config.yaml
num_hidden_layers: 8
hidden_size: 192
n_experts: 16
experts_per_token: 1
d_expert: 448
d_shared_expert: 0
hidden_act: "squared_relu"
moe_layers: [1, 3, 5, 7]
router_score: "sigmoid"
normalize_top_k: false
routed_scale: 2.0
balance_loss: 0.00533
balance_bias: false
init_std_router: 0.0263
lr_router: 0.000969
vocab_size: 30161
norm: "layernorm"
norm_eps: 1e-06
tie_word_embeddings: false
optimizer: "muon_variant"
learning_rate: 0.00225
beta1: 0.93
max_grad_norm: 2.0
batch_tokens: 65536
max_seq_len: 1024
train_tokens: 509300000
max_steps: 7772
dataset: "wikipedia_en"
Below are experts of layer 5 (counted from 0) of a mixture-of-experts language model. Rows are named router (the router's row for the expert), up (a neuron's input weights, with its number) and show model dimensions 0-191. Each number is 500 + 50 x the weight over its row's rms, rounded and kept within 0 to 999. Numbers have three digits each.
After each expert's rows: "mostly gets" lists some tokens that are sent to it at least half of the time. This comes from a sample of Wikipedia text that the model never trained on.

# expert 15
router:498503508503431490545540561476478460512527430498518621494538576509430516455508448498517510498469459531380477552497531460461556410570431529599568578432531574548470499578501523453591502527529541507543456425461499488382534454524508428400435505505483543546467502496487494570461532463448517477561533557505507538497462471584454487494452524512451516389634453496493449489629459498493468478514443461561380516580543341551554505476508493509495532459530507501554556477512530463431565476528526545570487439483510521495618419374463409490542490501562523484540529440516447594436463504483530509
up3:451529499527411625452499487501480471626475467524596529425480601504511553469416557508497411494400580539542463478632535480528570435415465532497519511502473498476557620422399481465491474515421528514509415494441552491494505541471652474540423507527529481513514456501483569463517485528501450524547446536520508498505463506536501539616477486388493510502618567470527484405507482555499577481391476490493491576498531495549476499553546454552490544441548531493497431478422519497476509477519488532480508510478443461543521492444523530503394514422511517408601402450505532539404507467581514500
up4:432499567494522491586486452516496461581452515455567571482475614475509566568478452458573466491555504577524487534468496464526586542523481470469585471473425406592518540497506436437568471477417577532457557561479466470504494498394427545474499537401637449427520455493409473486521644516531475453469514484533514534503550458407485489517522532510452539431527491517557449474466464512577507527509456547445455555607525487499558464475523508453557453453512464564581506400495521528372521514429527549447451460577499537517451575488503414351500512452502562480484529454474488558544500491576517453
up5:487552518471490495567471522437454516445476594464570517496617572467499492446461529401517488488478514356500500507462503408426462456482527612412477523561539463486516530435519489409489524459505507453545527430579542448667523498496476581498577597443508486576640495524484628537516493515496466498515503620438494491460474545463506414429448550417478577427467550519510519492509521573458501507478492430384497492506557496415536503586434578518571550400486508515605470461487463477549522487475417538540442471402545513468474543479524500500485546556507518493511483508512479531523477519471480449
up6:540477474583669606525512496412523477525570430447493563497554438494593527495542473515391463480490619539512459569468498517441551483486471494513470526584492491470465503487472488532370481528388472579408506498465489494492478528514538493467499462598555533507497523460450453465495476465477498563387482432481401557495451526432448510440455521567565570487426547502488566483566533499470487512467513566429542553495386521485531615474475512603496469560457505561485399469530482543430419507446488515500582538460474467523508491470460524629522570516505481511568517496588471548488541412430508452
mostly gets: " Candidate", "ü", "ú", " DF", "š", "ă"

# expert 13
router:520582535442502538463484538375523496498507439546506516570521486409502559589541477532518551520478449550406590482469528430545495555480511527517521542468645565520500464484525513442543526489461506419463471453503477524507513492541564483465484479528435538569548536470422532450475497406515467406562418527514472423507584418489497548474507507551479435542522501555496487489529535513476421520468436512544425504558551440437574530424550538526467528483477475496443556473593429451519546402476586565488453501530441477527551446430460434447508515570731569508510525498503450502486591476415582473
up0:497498514487494508493489498519500547493564460441457470543509406480468505500413467493499560462536510522483548585548528510533504533500500623448471511454577438483492528564495493480470492522498514493394513515520530492585420407521455483475496599522582498530587536601457499510538530517499512510630451507598396505521513480533473485469456464497529510522460346583551505494500410464597457514445449527452508511500431575574584450487521485581484454446500466445513643464503423572522487443458530445452498429584509407524597504432489467609419492523450550448521501409502399415441563546530553484
up1:539519556546552392619511555489467515374512550494433446493510485511483494578459430560554584495547369579503470565542506488462479421485517534522508605395429491545436606538477678479547437495548481456511410602436471480519496535486466508478483511488426514467506429510585427462443503407551496470474531474562463477552473450449506546545525521488449507443415512479499470512450424499506489580449511573509396544490502433498525507528529570469497522454523449486481435548529504573497508498475520533471489503492534399454480446536557501504495568470537460504516576483496522668429529554563498506
up2:380528420520600440423443575501572471510507511448468509507492447534547572511463390567470543492484472514467536533423490507543498530544539471508472537533512542503461551545494514320478544493571502487460477521453456482562435434404471504465525497545488504368481493527600544450530516555408489466520465630541492429446476405480499492524511578491444525498531571486444599470503535500503482614512494541571580485524527512450494502476529505485504556514537425434541494527548429594501502472549421478541413507505480545370494516448534550461498540485584525471463504544626489484409478448464559587
up3:524522499495493509586515527511491567502492482560590501526467515541528503375563457457503510506480482378512475449459472441522504511568434483504468589566506498533498514584473564479473541451512517497475500495411542489486423507547545528394475526500502500523585565429465493511547509423533555440571513491554562453441497532568540473558614430494490455539586513513468511481543490549431430507467639561497493529464502416583540594479561439505414502421568479554551586491526497477439450424509593436451447475493490503470428473516465499366505631429390557469467404559477505464394504521501528463
mostly gets: ".\n\n", "===", "==\n", " |\n", "==", " |\n\n"

# expert 0
router:496518481439491478547483542433592449472578425494464512553493445425492514551534424465512462511426516472383531592533494506566504486565489500541517567499473485481464455439508543487518495455464409454448448458518432521500514538565565474485433481502489524557467487491482549484489545556498447415665334556498506497521520473583530464508470473531462482488615414529435528454548469446422506481484402498509379606534534447530597489498498493517513565502515571517460547519544540463426540404556534524482458471555561580506470471459522375460548574566644464534461536449518452550496526459488537491
up3:509523471527512460651534523514522511507606511400496561502465450495491610529546506526452490495563542424434589528586511503611636520503469576470473471471489473536424520528494446444500509483504576483389538410505546503476495580516490439574514445496509512463518511478492451565429502531499568483515421528506492468481505537513524434375486432466427657373462564485533488494452602487569499468493485478472493540544510504419598513514529502595509456484497498492474471570546465495560528428493522359515547517477559480443498468453469513421497491460503497466508484491463500406523487607509480377
up4:598447523529519474504434473519426532499612579509545516364487581546530486613501482506501531495513533491526441490405402522470464510468476436475513535477504586549528632498525612480438549446483438474409552512561547458468566503491428465446540573523502540536534474511446484480501484437545486451454444442544518440531575502453516504456576593504429476488474540542550502567434465505593464470496539579557427437514492538430489468477507490494610541530331501449527567407411491451617500505523499564521532405525494589421460493505481424490480502453520499488483476535495505526500548545457505428
up5:653479355451508449569477473489522447484494572466528514501514508551569459504429458483426423507474510527443499566410357523478574516505449548505504477500495517476541501414566502446566431471541371493497442416501463549467492515530505494482429609520487600514546476513549541449511546503657550498522537531522526521502539515559461486445388545517445495505463529495475523459542579527447496492413427567417501495510523566377490462481557479467453521541467507463571465453385587546580499542526501605500506508529494586460511561530526499559472418495517492494426437542524496535458507540461537545
up6:477471506513491419517487463440499483471540487499519591548507550560484442476457517518500428399478470477500433591503541493438524523425532512476661559474461489445443481599463429500626520504537501514498590445496444367542495438492576396484495498498494560564523454476474494502427532496500501617541519555574505498524528510593676486517501614507480537560484572463512512477555387405481525457533472465511428614434565457499500472449469500531462500516543475517508496445480456518479519469493544509443496473606490559449539514453357459395499502460504498504468521484492619520543476518501509520
mostly gets: " T", " be", " N", " K", " J", " W"

# expert 7
router:527577467421456480516483539438560411537486521516506544544479511505523461502477471402544540520472481524461606497501450529465555504593478586546471579453569584568449508520501586507553537449520437532482425467457475546432467472569493518446527509417436424514474559549513533487419530388417457488594462546507556501502467540525451477543500503590471512415584417515420475453513537487426480520435483547537400551488429407494546512515511498539480524507460543478529595440555505459468551457557612485476519481552555532541579449476504460483486394654593509481481459477427400564445451469445523469
up3:547485484464510475551520454479515527545539474498546434572540521503557456504536510433613502523556531540485454555469518422559532428539454623442527496557575509535450508467539535483517464417469606437588604613548542591395473509426525504503480481596443519467500538511524530521491618496514412473526485387381497524591499428523428503398526511463470520530499462540527547482524474504549502512496528514514594549465532499492531425444476517515408461498505471500517491529470530467455428470479511529497457490476450535508433390484468629524460564503506404532492531415382473508467443526484353546
up4:565604515551534577547591554449508438495421522468420523432367475542495524572411527522554462510533475383472494461492548490513487482500459492509511433453500430573497474539470547515495504485498463385501498441485500372437501509477385522489536571531461526535576494615479438472484615515553500427483552399470497431452492460516528501516508447545533479520481376521484533519494407549499493458534494521550568421658520491559533535500554497501501566521552543571501487540494499440479473507574563520501531509596495561549411491487403588512407504507463487500443569510460518566478472502527402465
up5:490505507495550469444461497505505485476417510453466475509542501538517486540430541503520557499464508551411565582458487550565481432521564511382446517454480411522505510485462492510485558450558412467483524485485447461533548501590495469503551575502407502548486430478527523457467548436505486552508464527558413531523509612476589560409484432571516468487505587566439469469508387511548470429508426503495431395574481426504585557625493498442503438497561440607522530601482479574489504487512580499485434619550484494512494588486506468570453507494495535422547483591454490426500606514514475378
up6:449515570492505506505509554471526520520495569469497569457514561452495495542458524473457531439557464551501560487487498459534484514585504587486489585470485503529548389494427544508526504461633515503506561466427388528503531519473528432490501442489426483444514433460445534554544486389396410515477525561536467535555530530601578412482520537563455529497473468510544442583499497567462477443440604444460441544558489500444581398485531522462512478512483585607550525427519441471422491508575466471516381482507523363519521483505542392574537509519498496424498567638525413460472497527507514473
mostly gets: "½", " CD", "9", "500", "8", " century"

# expert 8
router:498569473440507479554465552429528430539551430547497528559571495454525492490524455476478549428459564498400515561509469458495529549540477471513488492512522530578408412509499504383478496500479501480491456465477494459477449496498547510444490529583497449521584472550479517505454520503497482394679390508558534576573509459562470538457487589551446538470658448521460482470556515478408402479483465486532487604542511419443528553503540482534427504462487529485508525450528471541493487471526601526473432435587483537646503500452462479438504489532652503494556503451477406524446488487446550427
up3:499507437486465524545461483534444427431473481481459489531559416476457513383593418403474486417540410523480586547496491497465461450480431474441486560496515510487505543479480514582537454567564514494408443474544528554525503519497536497472473567495473525596586486498494499553488489523505528556574521549518476498478445576497408496504489577530519565524591420525417590503480465538481480494539489511502547484445489490424493495546448644407500552395486505493510442641576505430459509461561483465488466429393593579577504590395503506513537440511470516546508512563535399545459576548447567484
up4:510530475462549488540548525520437514512491479457499492503586521462565584470502452544500516569459476465511455490538496537481540550468461422584490547528575577458519505560421511410466425410437476508572461563451616506425513447584574488553533462511483626562500526491413505457527519485484553448462489450570497588530536545527546595495425490489512543447398510479491501523485563311489499560485461417495443539563542375427404496510489483518502571458520510461529413469573594505536525441486592534496540483491483480491432408552512521567417517506513448473528439504420514569460554463428506477
up5:462556460509482554440461534430494415539552473391439492544523434567508609458436507451482524550465467439450491471579430512511511473449467572510560498519532491497423513518438546489503444525526501514502417538497572501577412478505530463329430492434469494439596499472535521479493488551434506472549374534500516518562498562426490586469413500471449515562577533522456456487547607605519494559522512432485503495498461482533516538523462554600512531585519468448558542420461471504495510503512619640513514514444468508436536494478566497447503476479513560541477391575454468484603437535492508580
up6:532462406551538512461542473529347506579446493472450480476460499457503570488521472550501568470514513460427417462436438478501508533532571367551542601450573498561435389509594457479566467515517476408523465582512499458470461439445604552501513360566474445488494491544495567524480513519453528486555466453498566499470402525451487528547477450531498518474589510582531556493529518538501493518549562572584498472506470578445570473543514449523446459395487426599482479543456552512571470541510499501515541389425584482506509525482430540570440463541543476526553433593517488496510464477556446482
mostly gets: " against", " during", " on", " over", " under", " through"

# expert 6
router:490594419425528493484468587435556548520574431516446574594569490451515503566495493499473504438413508562368539543472434470441488472544527516444548499501572563449430512592479501405605452489492449522425420503406479525442467497510499480496509531522505569543505554485542530536467531421538393501567493539501515555449592445497520521580540579520513556511577473497441526461556535479457464478489467474575419465517433464536498539481560493512439508481524508546507514566591545531510536409426470455491471472496534486613515469537460360413488434608588494495586439437433506495487542478506526438
up3:544508419528535636562414495502527533505581488478489498516592508441500530518544460538449416431486499496524539513431482553511405505435493530516473500383424468518417452564471506418502441518598449411553499559534495527511517491453472534445475532479510560513580466543474536430480531534551531419518478495612462449508430496505407443490523495481435514502500514462524413481467500569529464551425586538515464485463539530565455501527525574541414551533557520444477483472587442460536483434518505502613470464604557504537488437531525340489651555564518511484513544496514558440583454499406457469
up4:503572441483465485502531530555552478530537492607464501544557448477542531512454443491473506489537614501517496470524532558499427487529409492494472521524567491536488554461474451464507424396503368499491553490467458456640533474636467500446445553497552432458566503547486474444484521536545473503502518459527491599524451556553470464540527564441441374518496544428329491511622510497485493479542526504500482498486462423519500440497477559434487431510488531696488483445581399518534482512475487535499507455477452502558479543503427492459534555560506609482568492505456542590480477490438438473
up5:400435588567505567487394495458490515470515532522519483591472479558507548500516588495533501487430520493338571475534485556561414554572455473567411576480514490442517512445486490522453501411505496448447542408485607494555477484450516484451577537566525468468505505551537456505467450526527556496557411590536451556530524506490484491488504376508436500566471590462516450516495473476422528360538492578446420566531578432424512583559509500554563492425572476496508602508491416442529508504540512471429430469532563493514501399441533472503594505465474494500575470490478489488562542480504508524
up6:500563497441463460496453541533427444477485497443574501572535515500462497463657560485513494407529496488471532502549525499462510500500486470401583413547532501576533555518501555510569529493557495534509531493588357475520403498508498483473383514427437436596534499559427494498532524496576476496529496490494499563371533531525561510483578472500490493508585556529535401426530490545517535507514507428437405493507464607402517502556452448482503516476539482491428504560505476404493488438463517608518506527520474456638446396480525499505506505520436509498514486580493439560470595393548410529
mostly gets: " it", " him", " there", " such", " It", " located"